Weights of a small mixture-of-experts language model, trained from scratch on English Wikipedia: a shared expert of 192 neurons, a variant of SOAP for the experts.
Below are experts of layer 5 (counted from 0) of a mixture-of-experts language model. Rows are named router (the router's row for the expert), up (a neuron's input weights, with its number) and show model dimensions 56-111. Each number is 128 + 32 x the weight over its row's rms, rounded and kept within 0 to 255. Numbers have three digits each.
After each expert's rows: "comes after" lists some tokens at least twice as common just before its tokens as in all text. This comes from a sample of Wikipedia text that the model never trained on. Tokens count by the router's weight.

# expert 5
router:101112159114137145120115118115151112049115114141072191073164126054131151164207111100143151098144084147134129195129118184136159153134114102093137136127174088110137117127
up45:106100163089172149155116135188086104162116143113156121139095122147077115146166135162149092123080159142086203126104113150113129080073161165156154075138122083105141138112
up46:113091140151112094103063120145113159116108098109145108109114092086096104135156082106135136138160133147107141155180117114138091108023129182102087183088118087083159121091
up47:119096063137084161145081098191117119100178124131137105199144180143167099175127114157138130108107126170105163088117074173173138097176183139133225166170129098092105144163
up48:114126123148175162146138127125122094125149032120080099118136111118089130158071064058148096153132111086169074146123115141100143075137142063179084155127122083113057139112
up49:163122150178142185130170092105104107089177106126096047163065134107154108161147089106077148114156149185137092083110158157123100161105112130131146147126212174123093102123
up50:113136147101083184182105124121155115116067145128148204115078062160117164143183150120078107103154113104192130149155171111126120112075126101164124139140129147118125105154
up51:136092136091140101164132121146111114123126102113137117109162079162089155112199134169136205151110156150077089092090070150120154156107095120204159092117133180156105145212
up52:134107097131092132132152110110117113128114120157204160111155094130127131060145153091119110109169134171119161061163109144161147165066088153175094139091143128168133091121
up53:123227113127112172109149140120105153130127106134164138090091121150124085121139136099201161111092135049166096136116093079095148120177104139116137098164075118170112115123
up54:145084061122077164077149093148143154126077115168129129070135116063155154083126121092144160159139142121095099089117126114113108155130160127166157171163062184145154154128
up55:084140144107170107133063144105087131163062141156185111146122119088120092156082153165129138122148127082184099161159157099067147114164143153137132154197107129171147161107
up56:135152135133152150149144172109134163165148179111133076136179140110150152191143108170127101100161136124095113171210175094128182156112055124153128111127108141144109114134
up57:085125156150106175152180134079127154137079110089156113151118070137149092156234097121119134107119160147140162140131149143090085124094098084145128146109116115080121082120
up58:156124083112045104121111125115125150107107133118179171144090109111125113078124163108084105137111106166153090159129129014155106118094134142175128177092150114164132140111
up59:116121093134103172152128056111076115149098139118178123102064090084119129104091156106163098162120089060103096116119122204138153103120109118131125175112097136158148113108
up60:093146174068106131103128113153127104128139122081180147181072085097041102167155085135103145122126172236135083053068117115135097074097141131109122150133079090117126169162
up61:143174102078115164165112155104127054152089222139100079131119125111129205121160122101121097164122128137106094125089126112175172156183107104172141094087175138127197213169
up62:156151070092088145132150097151106212153091095089127189127066094143174104117121099052137138057116139151086088144089127129108175096093149151173194170119087156148124096137
up63:136049098077176084155141093123085072112149213130059087084074102113142106104136142127089129192067117145109143152143121148119087129117096152116108124187124116108163143132
up64:127134120148136119110076171158113107116086150126134102150113109114100139156133087125167129140178165115133183196118079108167097060121168126065075134121148093093142166178
up65:138098106164100073099157173140142157118125125172098095144088117072123182122116139115137103160127154130082124102127183128108088156115094127159146105145095123204150074136
up66:068099158125137134131093210151122119146107170166147139127120125149129120108139081138116136110165140134152100101048134143126109053117059141134161163217141135104100124089
up67:098171198132146103102148096155177113149164143095105143146170096091104151121126166139140100080172146165073123201100123093113124160125136161129093153177125095168141142096
up68:122182137169117154148092120106103179141149139130163103107127121180153164077091136058072144104039094084186109161127176070112132128124095157085109144091102095199119139096
up69:126129139104078136086102140191177131106157121103144039134152176119076112149108097161144124103130124166088141104152103128134123097163158193120145141117076116149161122088
up70:187131113163158143195030185119056120165169077137085119128077139195105096174100131153150082186105091112131153131122144144095157141072088123162097140129108139110133139203
up71:135127090123098096125124064138107102133085134148094124159180099142106136113127185149122122154166139141142108081143172101081084058124068168161134154179062115114070143163
up72:106199154188138105194112101181123151141196145170147111098129097093126151114101093117117108128137143150097146129110104083093124141100116097132153117145115146139128141108
up73:107155166106125109074184096170085141162106119151125099143106133151121089087126135121136149054085147122204056095160123141105104128130139132153187156170078121134113138134
up74:154125148163167099145104106144107143152169115089141128159146099083159088083108086141165141148123107124106098115117126087142140054120120101130093111118145166131120152129
up75:076063042156132134132116131164150111102114125097117133110126129120130178133156091132192127095154111162116113170055127146108093144168139136124127188163108134146064126125
comes after: ",", "s", "ed", "ing", "es", " it"

# expert 8
router:139149140134136164108190151065131131176080147094124132159101145103126106112116193190109072106135114126097155138129114053120145139119104127091098121124150132164170148149
up45:121128078063140151132181152132105125131151123097152131085127140142137021109140086137105140148152162116116126080112079173174116107076164124177138131178128091092145088128
up46:077186084128115223137134165115132150177142107141137130104133106177181106151082214114116104146104121136096100187101064119173127113094166112102131146147164095087111148151
up47:136070127123041117096148106082169074172156137119163169127065111043128113134135170102099095114117184132136148124124113106146122186135139114092079163101142118031148122088
up48:087119138102157103178127147121158149128126115107132181155116108121113113132100129120154139080127116139169114112126156110132117120137097128102106092131128137128126179097
up49:114146119131139162146108182106179143128152124127217130127115118118131151127147186106125095136111208115114173099127089122151137122164120165124061135147183149089090111140
up50:124111108107108158108101131129076129132144090146136149108096138112117139136157142094114102138121174174107123016107089097153094141136058131088135133116120131112145183070
up51:157098075124143069091154177141196162131115119076152155130093165112164147110114133171130189170113132108110070116139158141118118131127139132165086143202125138163103121097
up52:135136110045060106186175177145184132105122103098113160142160137106115173161124154140115098164145153109096167128181124136176127123162122094107138212117139181102116049147
up53:145144159104068087050091204115141088170191156139164131198096093116195206186126131152086186104145118107203098101170117132138177113121131114093129133123119136132078143088
up54:097079093147122118178053135131144113120039107125122159138113126110141134128127131089187065182169173112129113135164149114109137127144092108089100156108162111138127142164
up55:099154132145063034164187132127195149069167125098103102168142158132136123162122098093101166116144117110144131154099207186135199119116143089125119088117113140126115109101
up56:156131107122150103130080102185130090125099090132073186165091137156115143121126131144192086087124153160092151116032098094098139178133095152120148122064118089145147197173
up57:167158182138139082058195140137143122141091138123141159123102187156182079156106128093147105147130229196158148116086091082098180062099077119078152120126155164080126148110
up58:148120147122039170068154163177103120065146203117112094195160073132127148094150123078070191079131136150109162134178103142097130148160145153136058102158111126140104106082
up59:172177161087158079135125120116117095127098103140115128164079102124162154171095138180132097066159071081135111117072077137102132124099085096206189086142140130128151133125
up60:147094105133203094091141108148113107168148041191138143155085129136087147067133168111165144130113159140119176146081153128156156136141089132130162156126069100141142190144
up61:139119119130173140102124090100176085132237161129136142074100121122107112093140155086123080068104164125077134067098155114176119146093161106113137130127106171153163147152
up62:119165136086068174063129137118141087194180122142124100165112148082115128151111163171134111172125153139110110197155115059121114156082132182142114119110167131154113144153
up63:209126104157123173133108165104131125124109118131099075067088098137068152094099165151101100067117130128100124058098115071128108144191153120107187141081117182129115171097
up64:138199116143140133110086086117097120122115164123132102155148132140109134118168184167157103165110166146092107111156100178123063166144055147099094191151144131097149151100
up65:144174093108090088112171122143133144116143131090095072125141113127170134180132059186062174128085135100191084111153072094130144115099109119126128185159156107149134165115
up66:144131147156145183135104141145142063170114134115121137132130151164166160177132124139172127127101149052071128142115200127156144124156129126044093111182088150157168129140
up67:181071123111088102135130137060173096126077097129150128084144115161145176131133080117175122089049151094130155120101137143094152184151091123115172123107123134066150079144
up68:077183121089146176132136110122149144104070153082112078144092115121086150131096101104124111114124168086121136172151096070110142061073089153161186189169140140195158152127
up69:137129145059108170121137153186168143151151101163167122135108102101142111120084127083160099210113116126119150092095111129122155104165164122135154129114129157099119142137
up70:132159080136152101110133149146139122119139134123114094118120152147081141163060216061107150164113124164181154143154027131112147174129136162092154141118140179138117119125
up71:155130178139115186137107212058123106198093132089154110126124179092114103138142164127114080081132122114126078117156076113147045125126137152140119154136131137121181134148
up72:119114124106132125147106128078099107087186094189123139105121144112078143148163143039096113135077119131156142044114173050105152181118104184085107175127120130092159137111
up73:066130116167182128105117183127139131090111150119114104069168115116171131146107102093162127144075159021136070152139086109083149072114092119112087136173115156141137067103
up74:126146127168151139101171152083211131153173200159038134139121104158212081091153130110149108106077154091186097099063152119087124111077105144074113106142092078124138138122
up75:153158162109158066145145141134135148143134179152098101115185163120079107087156139105152117067098204194146076158141127109075169081084122161086126130131107146151133159064
comes after: " (", "\n", " \"", "-", "S", "I"

# expert 14
router:137157159162152125035179114111112184086092162099100114131121086118156126118113184148127178124129095063091198131143138135153122162120135104131082140097091166055089136096
up45:145104138105131120120127168084143077096182115072179169112068146163148167137129105135131155122126145131134157163168127131148123203099090091172125121147098119125155085103
up46:149139157110192163154070183115117166127173111100166122103105162185038125128098164127133155092150169131105142150121099135093144110180165202079131099058163121089210108111
up47:173165099047103115148169194119120182137106120210099119092121122128145111104132138080131197079091194114091089168175119087094102157163147130139102149112075135108087097068
up48:110214127088137154075169082124136114151111082169102185150147114100095104116102143129112128137135173168152107095107128149109150112107106079174081119160107076182128116109
up49:104141143161090100155153197140127144154126117092153178076148147101136123136164089185177136098123098104181165091144114125140127169142077137119117150139103129110114097078
up50:042158089146154109148146126132152087088116096201116161112118138124106144124106135129164151181157138085153169119140090132102144106139094170149179177178134078123133144178
up51:111106116161126136128083099092069166098173175130121120083124098150122135107128070075081057121108138127130177130118157159155100087130121126080139181156091162115090119128
up52:124177128147142130098155143097192154173157095116138148132109130089087108135082093107105160141081189133106106063131173128173075167127119125102158153121161189130130203125
up53:125138159077178104183115170119111110051107094125110102075150173093109092110138102138059104095065166138151121092122096059100115164081151148155127160128129155091109195129
up54:119157152125040096135139139150146176140150133129128241149177145140115163064139141161130117179134134121162115092147118108062142115098113139109075095100129132104152085149
up55:146085152131087145100112153189107119109118155141110105056099124074182108164211118173122119144129167070113162144121179133133150040089083162164094110093104112099154080152
up56:074141123100180087158116117119130135069086111122112108125127151116130146128138173130141158087121136098131169114166132139152149135124183185158102106168147082094108097064
up57:094198118100116125109149153175150088093144132064089163169094095102086152113108084055130099084130144052103147130196165154133166118116164185129086099127045022062119157143
up58:106112091157115138196058134118091134111117098151122130203143141154131116085107071165146139135102122167162092146150173093095117127176132186191122151123099158121133097116
up59:130109108164133068156113180106161103104152062189172090145112193164102201108067125102173116149108145185157112103120148165162060092135159117203128132128167170114108145098
up60:144163109123166075150148174110140125112117123126118114173050190158119150144076109149077122153113139157122121128117171130133126085184084177120110187115155139114141128120
up61:179130078069034140135119191142090125063156120162160130193078102086168184165123092110087144161100138141122086123142073111086208134156202108173113127160118154156205155127
up62:166179123046135149178126170097178074079124122152130100123136078104138200188112111174102122148102124156165145049086095097127143093175134116152086122133106115106133188112
up63:094174139166165056195157138111083130075123066136108119084135159198111122120132153153150150115122112115118106143157066144169165115172145112128165092088059120151168138176
up64:105111143187122099121100136163164108161118180104114130150136170128132154167128120086091129182110079131110119165115134119089197119169098168091155162156123095082094124083
up65:074139113189147154179102113129148135129097123094124158109111162120093202129159148122098148131142174109143119135070109190095103122158125114093138097160034143131107158120
up66:134113032102151146145133125138128159060093113139156137089115195184133060135083219136138118139156135119109119115097095132157113057137173100093135130087161113133196148106
up67:112119160167106180143095122185121127113162055150152111133122178167070128098137096102169132107143179106123173060067158152098078046161149122163202147146119089116187152171
up68:096127103198093129117154108158115057119061138072145135114108126141181166160145089074120137137082116105189137189146125110190135108142089114099075104112138116101143165156
up69:107111139141112115126166089156114092106120126146127137175123164138110140137183079096191164138120123057171120079051143126067207170101097126091117144109151174158127174152
up70:097114111119115146120138133136171126127086122090083071094162104090157179206225158124137091133146163089142133110132141173194090145145123176104119120113068137136096083113
up71:055130165128095153102157124171104169122135116130172192093156130139199123136151185093137135082205052132086139145134136118139123125147132149111182153128078142118093179100
up72:105118102087170106107157077182109156099099119130149142089146204120115088128126112109108129122122151187168141126192133111151189111151170108096152161114153105086134176114
up73:080093142154130138130133116136151157163094131121116071111158113105162112156125221153161188051140195153125072113165146060115153096129081103130164116153124105139111177094
up74:057049136110107203119139160231186112101103076108174135147106127104077087093159129150125106176155143056119139102142080168133175065061115128182136122185086110072145114179
up75:136113151158121086111153135152104098138179110082129213144107112197080113089165128144143102128141196181144150124115096167127160161136114115084124120110130082189076139174
comes after: "\n", " |", ")", "|", " 0", " 1"

# expert 10
router:162146136115101110101107125066112098147117171099105146127164133163107108124155122128113152153154149178172149191091161140111133099088132107083116099128161162105150092097
up45:180086175121160106154163181150129145131139063116117149046157137127046099109148120110127147092099113165134126156118134098113112088169109155147124149126092074137114154078
up46:130085104112080160137149125078127141110140165136082165163163097068121162138040128091159094167154143164166128190156092096186118145116144093108109159095149102152155098116
up47:158184155117099111121146159080167146095118117045104143135175146096135114160096075142138152133187117076105147126112122077120181098087150105136098130072142167150111104169
up48:127149067137067104140117112146084117175169150107003179183126085093131142179139161097148150105112150130136133089130164132151121109122091151152113111103162165136186123095
up49:079114140132084149127160171142131123132136151155169186060198127100154116116147124110117121152087083139101170136168134102115128111157141079116112123096134085039084138135
up50:079163101121091126097101157121120095120121162138144112149127129142097114133172150167107188181145124100116134087108154065066121169172050095140039163096139167104143105149
up51:133123170129123139160150129156091109142099149080127192119115071131097130128134064087110155117125150117162158136112027099086149104132148129168093138100184120084147166171
up52:129060149124110120161113094165087115147052124102137113123166106154106163105208113113080155103053120137119084166182181114119103125075153173113108163126156137115097135170
up53:150119069116139074091115159097088121125169121177120057174107084184162172092086038113107112178156100088200108088127139091074118089106090065119080110092147098152125107177
up54:148160141131084117118098101122155146152178109132084151202086074081130130200096162131083132139098094053117147116163113250093162162133113135106151155121079134124156130092
up55:125144144107082088147122161116168149190113158113107069136159094186129159097184142091129165099108108093135102130112107105163167151134109157098140134172091118104186147127
up56:177149100083120149125141136148194087116115136125125122126133136120017116111141147147064182103130166116129182161121134051149185112152125073134136143116095080111101135114
up57:135157167112126126057116151106085110160157142122138198189207139129057116060117118105099137114128167163136189153148156128109124140133168165168119154116103170097102109148
up58:103125145082114128058112123153181147129113121134167129149124146076103135164147138098097194163106145127125114163152182126166085128121146100130124162170172095133147078168
up59:191085112108128163147108126109132161165161062100105116120109113140128083099172109176154155127053146086164101110154130128136143143150176163121113144214149136132165116163
up60:175148089155101112063116120073129150115071221133099170096120106154130115078076186129119072055132143104145132134078136165128123162141150164094176141134107063091160155092
up61:095136119140134168128139145126145184127134125146068119105147120116185148117181176112134148138136096101099054139064127164138091105134137101122137161174041107117091096170
up62:106108089171132152157153109160101117154085105129139135122163111114126079094116097083103117189150175121136142206202176167127136152144156137114100149207149121123104112162
up63:142089129151071152102112162143152124169034130140138180114129106185149075106145128122133146154181184156157169182186132097186143117103099114147145070092079145158149154134
up64:107063067139168148205117074174133096150129131132206121101151201196109146101096140143097149120093196143147091166181119113086079166089095116166080136117103132113097066127
up65:142182108153167105132161107114101105099073143162106139131114165111191105119081132145086078087078147105136180088165072167142055094137027140160081118142146068098173123112
up66:128153139076068158100142119176121125096102118110141072153129167130153140124190111078128106128187049201085132092194053117157171116116146149087124152203131122138127078116
up67:119128116118208146077055196090159167120168106110132143173063096140135160094069201125113142149086080111117133153115088067070146132102072100126167141121089193115139167080
up68:116137158105135118175105154233126107110169132140098137080145092063174088109118153156170103090169132094125172112134137118121102119135046159102186074175101111072100116108
up69:139111151077115201103110142082107092161109079077156150087197080103110091082084127076082092145088092178119101118180155068132143160132165150102156111143132164098157087110
up70:095148132137079141063090135177149131133169141070148090166141098107149158107173102132147163071143123068162141149178122085124152114139125084072120125112112143128070152131
up71:125094128104104114129130115165130140166143119076160081092104169148090097077111116106163172093080128120082114116131183056099092137099141143139072170131095148097126093117
up72:157106108190105100171156162094134153142093119049140141127062128181136161089121205146103155135131169115051157098151077128180162165146093182118150100098111159126126130154
up73:113151149168085152090133117181129105075106117189120155097177141124111157113118175180103114094142126144102108098140134113139118147124111137127147114118131162084100140149
up74:177110176119158104122069119153112145085082121110150149134203195160096150129168156098118136138133075128080133144067111129136148198071078080119069122150150052165131146176
up75:067148066151134185144141174042069147124090072142177140175121120158123115104142165088154183153110148100143108112128103205142124121151080126116062140059144162131182177077
comes after: "\n", "-", ":", " (", " /", "•"

# expert 11
router:123131132131135092102152159134164126100113143126127102099140140099088153096121119115108143121134066064184099122132103164143103138126124084110116143123083085160198111138
up45:154140125148102214107161150117087123083106138104093055132119096137128138129119127145101103164097077120151113100073077143153132131101161142165131087133098134078147110181
up46:106129145147175197149099076138151154118150171098127134059131140066088120109134118148156064116156102082179138124176150125135099146187126073167087104164010160111130130155
up47:103116112141145109154125225150140129124108148130114087101107112093158110202107058132125050096013149132143153128132150130182153134120134156091169141126141092081105118158
up48:164158090132140113113090109170136160143160066147070065111114084154136121156065134132217106139128164159121162199149142160143141100072114084138132181119129100150155107112
up49:140156127106058158129077130128135092148130056110144118125158119137160183175124106143130188172134143151169075053081145133091130156160160079131092161100157166139122106133
up50:126160128161134130141128144129153106159110104070041119099105087100143158139121144155131123109134092095168184158099122123119116090109103146062154092185084100212163101173
up51:182184146088105146152104158119143136090115141071136144176119098116147145108120137132116170166105108142095151092045123123127153143165030146139182185141114106090114158079
up52:112126111153076140161131093182196111092100098170145085149043122157201158080064102181145119152027117150142155194167093124116126187072107120093159133162165185143166066160
up53:093131050159157100157161114101127112087113115098058186196125098144119150124138175123124130102086110130170081110108124171162107113133130141119069127160089081169115134149
up54:106182103173102164125179059109136153113118091136111106084147180174091066150148136104122139150222113208139078113111068138109173068136131188106118207170127098156079106162
up55:128152134146064141177115135147196191112153210125167104187145166109144065150162110126133091123135094138117122144125110174131108143158110065175132157095110078168093181102
up56:168112089180158106147146157120156119118092125088098122146082143131127135180121100102146116062135100141158155101105128148121149132116046177175154188126137155146145152126
up57:117148114115079143147120122102138159182080070149134062168121110139100096214044163104147147135166208084126093152101140177104122134103146121152126128139146103155123056166
up58:089179112106134121096149139185150107075120089098142095163126127099189058134097078130118148178158150202117084147099110143138184103088154152131108189148118121151105156109
up59:143203070115152121106116129099110132136201130125136095145127155165096211131141105094165112109197123189160063126118129064143177175159111099103096130151190120099144158117
up60:123115123128139131113088152171125175104114141101144112128079147102095071098136131168139105132148136069130110171161090138095189128092179157077143183156078135091148107146
up61:081117111131168132129138114136198155140063168178137116097127108110182178148155152087157114192137138109120147103113124096079123124125103153146203128099164129066117086140
up62:163196123114128117138103097116118141160151156159162101126095097097193135109171119125152113091104087148152172107164118148093166163203034117114172127122142088220100122135
up63:118153087149096144130120145134132104103115043119120130108170223133123128128159169167143177144108095113063178121134102204165113138111117104147140114088088180064148119155
up64:095129135102066094114090142190127159141078113153124133160171112061157066120144150108109152151150072113099147103093059080123164151156141147155152107154102193116103150143
up65:154156129129084110175155171068179132176117075085136159164083104155144065140070123138106176149151163163081107122107163157111113142139099140146086180174145145132176138089
up66:105137189106055105157133182135133152118128147120137119118176112111105137157121112129155165100137109086131151176063098117128095104155150108091095140149164172146147125151
up67:148150076122181134178092108166117087126168080163164182095150103123150158125122097175114137127174124180143089144095042128135103117118154147137134131122139182143091100152
up68:124157091079184171119125186095123067118105098125123139170098081170116127077075084154154120143169144169156136129105069090212151168140161106092120146121186144137124152092
up69:122125121147125143164097228160111135170147112084190171148082159121095170143141136061139110127093076068158115146162150100143152098122181099121148095171114149112121140062
up70:075113139132185183170125163087177115074218116157150117121196092116144127101133141096114159171179078109136162098184106130104117083148178105144124117125107154106120127093
up71:123140102140102094138136053118096129178147107179204177206078137096084121135137093157143120099081109097088144133139085158105133147118112185148140203135111161126089097143
up72:117109155107121122146140070104185118125134093117069043131114154159114111190121112105123079136104137128119156120155055064122103126124141170098139176167094078175166117099
up73:032123094118073122158120132117187108151120181121127155083105141135111123125123154073107113093107150089151155131068126184162177143129100153126108106148149162142166130182
up74:132152121133120080101115166136185116126140121042175141099115075170055101116145123084131145119075132118064122120071164140130140010150131110121134132121143102133151141151
up75:090114137112160118160209113056100083143166141092066138116086142129163161131100176133108108155169172120135108157148110116082104117132130126202156115154112123121112078119
comes after: " of", "ed", " in", " to", ",", "."

# expert 4
router:085082131145106114073112143175139092147126166134145091161186123148110109098146137154117114139061122116091112129093153186168183110131148158163204132130069163149109107123
up45:169184072163101149151175056094198157111101111106186138147101196096171126088174116090123184154141123104086138107129097126138149071111168140152204133141070154115116118084
up46:137131186139145232105164174115112155173139135164070125071144170201162133165124107113138109095183088138115141177115145127135132153184157155143172199086152141165129108120
up47:087148114173132083166143176117095146113115133079075136168165122125168122092109137140107216117104118136130181091145112132151150133095072125121122120128087175175131187123
up48:147177157156184114103109079116119129134113124099140203147045083167086150126176106134138163106161067135142152109127087096135093141128095174069155175204173184142102140150
up49:098137124099034096138129162161140153083147155150086220152142099074087144167153081112095064130133140104088090168121163173113073086121067091120124116088103188127044176126
up50:135171143143138116122152075095113103087085061068076116078106158140161126079108148114106091100186126143120114152073132193147169155139123167084181078225113099158148141147
up51:130141111147151098100167123159138079174122066103158115113182107131154094184103028165118127097089183108120114170126134160116131139077133087076098134136150155115141095172
up52:129071133094113131109065198118084131100089152196166102180118074167148115112079127120103152120082151143137161100151221089115151058189084121189108075117122163166143102127
up53:152121146155177135148162077123189128085137168084205117083126119085129128130147192062156155138106151132048150155099113117165068088101120138107128127134175142122106146084
up54:053152111078167099167089180113181103101091124121150148133153188071053140126115177121136100144039089108142114057098113131181103159128083140153127150160122061109167156139
up55:074122118135068138138089213097096127111140156069155093187126057102091100133121161154130202135100113121135096197138139082097170173120144106176099155178073105114112095153
up56:145173123108145105129095148126100110184124101108116181084056144091149196121105106143181114115145148085180092099102130167154147124091131187135117195124082032103084115177
up57:107181130106073141152053198160160148100138034097051124079132183131153154089087156145141158147167160130110145144122112148101137130091162191214086071149164098140134148128
up58:138141111089110143143173124150138112115146083095160110119151150134089048122075160127140126085115096135129152151134081169109154104133171133172013117139126153176138089092
up59:094117068100083130129133214156150076153123183077133135169113137157134212108150189093112163170152132172149144148115162127178164131143075167113125124092155123098169090123
up60:147101132118138126128093117087158122117153159121085144150086130119160108156080126116119118102146182163050154071128136144128162127119165192116079115057167093078139129157
up61:113098129161039132147083134151124123168127121167107167106135145212130179145116155104129151160138169085144151126142068174148078124134180089071141077133114123077115130118
up62:109161100123126085118101091074164080081087095147106139147164148121124068167046116118112122129124114141175169132104153117116168137123134083159150161167135072114104062157
up63:130089094129122151112142123142146150121155077125104146199136101150135155100136110168113133127156098085132140135140173163119061058113130184088120117131116114098137152151
up64:146078119084096167117121185074166147113112151173112121120100035110204147180160155098095109136104103096090135110176107100162138127125153087161066086112083152145162157133
up65:097114071136115132128125189115164156156063131102132097150073093120097056163149132139116118134046095091125130147045082134109112156121094151151143118124131155155162150140
up66:110115130093176134187148146182105152177142086116142147141187108170100079116059095071166082060116163140095140078149134094115101128093119108159155147154096111130074119173
up67:093058184113171151117091126079107130101087133169112145080126173126068058136133129175175162164134144158048071124054103156129142111093140114140085185151106200157095082133
up68:135079130126142155153130122106123060161083172162119117118137129117173157115125166136105123161095104135127136114132130168151179088136116167098110105120187129104147124143
up69:143074094162116164118096188148175180163164151127106053128153157113089100147160078138153127035113182192100150113155127063153103160041122155140139123122099168123097106137
up70:196175137132186086107060141112075126109179164108126088168142131158105148144170191160153173116123110138148149063077112121159140147160118136142130155188123121141130143112
up71:092151119136122085026137130131160136117080106164153147167137092101132121103122126141124165060150116163091177118108174142161168082106163174149133109161154126139140126153
up72:108163159119115145136085106124113113119132140094158147137110101083140168210166132113165101114185115133084077133141115104118211097107120216119111119108077128155131117110
up73:134117110152143126169127116080098103163134153108136095100142180143119111129180143139146126157133174126116116186184059097146186113172104175067099086119099130122120113103
up74:132086199074056109119111155069104047127154143203155099138173198083123183100154188107114106179128055106113018121131093128113155169135157168114106182138172086076120160113
up75:179084112095131130159136103116111099134190079163109121139201085056173146083112160107149136130120135160062133157147139144188142150127051115139107174124143119102145116167
comes after: " in", " to", " the", " of", " on", " for"

# expert 16
router:094147117097150220140112118132139127192191114072106110130164112153191164094139203151139102140133142125122092131132036161138115120112137100146110122154181103093119083105
up45:124156130086122177073080129098114165121067112134150129142162112149117125088112180131102102073118155155155086201099146070139085159126138192113154092142079118103081133146
up46:131148116070071117145145133108118084145118120145072150159073167183138136167157152070147157184126124079122182106132092155156146131105079127143120110142159102137121124157
up47:151210116103150124135139100078125088115128166083142173095186161141127115144167125148134139140123169100133125109201120176079172100171104144136149177114138087120152149063
up48:069085105125108125051153140069130156118104148085145117124078164157155095102105192123086121118158149096110098102161167101088122088119129133131102122146132139160127101128
up49:104164152116107069055114140128080115023113119138135117119151106161143139075104130145101137082166110137145086128107138124157155126102066136141151063088154143142128163129
up50:155102123160182157128135133142130116147141094126148131159153105135140079118119105149112106134150151083142121177141195145191128128089094187053098184144122152145134114095
up51:095098135163164166138138153123069156175186154097113149172146056115154138093088122128151200120137084101147098120105121130076163096134166108134152118122125153123156114124
up52:114141135150111115131157127107094125103119126166139150125140144099061109108203092051090087145112149182141156151139119164066127088193160148129161119148124149119119112154
up53:096139193172147131140142167136064161162126134113138133123128183119152152078159125126134129163153115143142075124143151110189130109148143113149139142150111192095076117176
up54:144104113147156134180074152127150099143155105139080145103059061134105104166117103141111145174164118139098119165147100125143108155135144151093092099165090120149160118164
up55:156181100100119137175161133113126098097080111085106130110093119152168128110082106140088181093190155107147143097096097121151125143140173146118131136181178121119136111159
up56:188106130165199125114138085148149098120142136171143157150163107116225081211112160126118129115143158186162167106091120156111125095078135113129087157168163080184106074200
up57:133141127149102137058183119207111134139110130127127135140151113140128081126128128093168081144157104173066110101152103109138115123147127127116086120180213112105145067139
up58:107088096105168174089153114145133096163136187073086112145066099106150135131121091152110153115130083121146115107182152105127132072140170165147095097153069175158137102105
up59:127116104124113142113179037172163160123174092138145100134172136135152171134118156105168136084088150153158079171143072083082150118094093137132072085170148075153084126089
up60:171141175086079195179086124151115158171131151187135136165091146127153107095117145110147149138161119062101152163153111186129110113144130069137154141186163132160171095070
up61:105113169117157136140145136092160130111161161154171161101158066152104138155155074157131109113109135138087103101134119138181102150145086215067085128078097087192132153099
up62:094115126193062153101108151140144130117119121106053127105151133209084125205162119111110076119114089098135106188141146135128085130071114145081170187180121157097109164121
up63:139084077098077070116125188106199109114143155117179120145129125114076137128090052138130112137158147070145148154173163110081088105169159152131116085159150143107087126161
up64:080153137089146145080151171195132174126136122127128178126171075129066071171126158148123079086111123140179139110116111074099125119166152143141157102099169151170145143126
up65:147180129083132186118121126080166115135151120118167175124136088138118089110107084088051147122087140166135158141067118130172135156162122091168190089146077123127156108124
up66:110138069078144169146122112133156105127111110110117099147101066089166108139138085113090117122156134135100124172082114129124162063150144100169103185092092102108131170153
up67:159129114123195041143131114137096128117095127141156099116111079084085135181148127170070136101147130077160111141132136106136126128125068132168107204103160171158133126154
up68:151105132116140163068127145128133155117176107143177102095152143152128097124119071163090118128087147142147159168146105136193067114104113117180121120102118116124126093131
up69:089114059103088159156100113127149164147114060082218147119062147139141159135145154112093125116142138155063177126123134115172156164089135110154149162106135114100172110179
up70:044121098107139149128040160130171070123129096119136134143193141090133115143094146141137137123052141136116181153166112151147094111172155173135154152156147121073157073141
up71:154167120146125150155131107121122125176143133091156113143124133161128135146165129179192149082109148164154147088088130061133137098190079108077139192092139103107131071102
up72:123087105149105129113086153117100140128118079136189138106145138104131137089114137112086177160120142109162143181140147156147128177154107072129138097161117155143110137154
up73:092111098113131052138169223128112129101151166126149109171140133164131176121116192176128112108106169138088126089161121083167155090157116124132163110135168166140074080155
up74:114106171121124113110107158162182115090140159116126132144103110082117124146144157081140161117121108136106133131143184086104071135125139118133094138069132138129164076116
up75:143099120134141120052195092096157151068165057096076155133131210152173120136179087096169114159109084121102139113119064091184107096142137138131114117091078097181141169121
comes after: " ", "ro", " an", "al", " st", "g"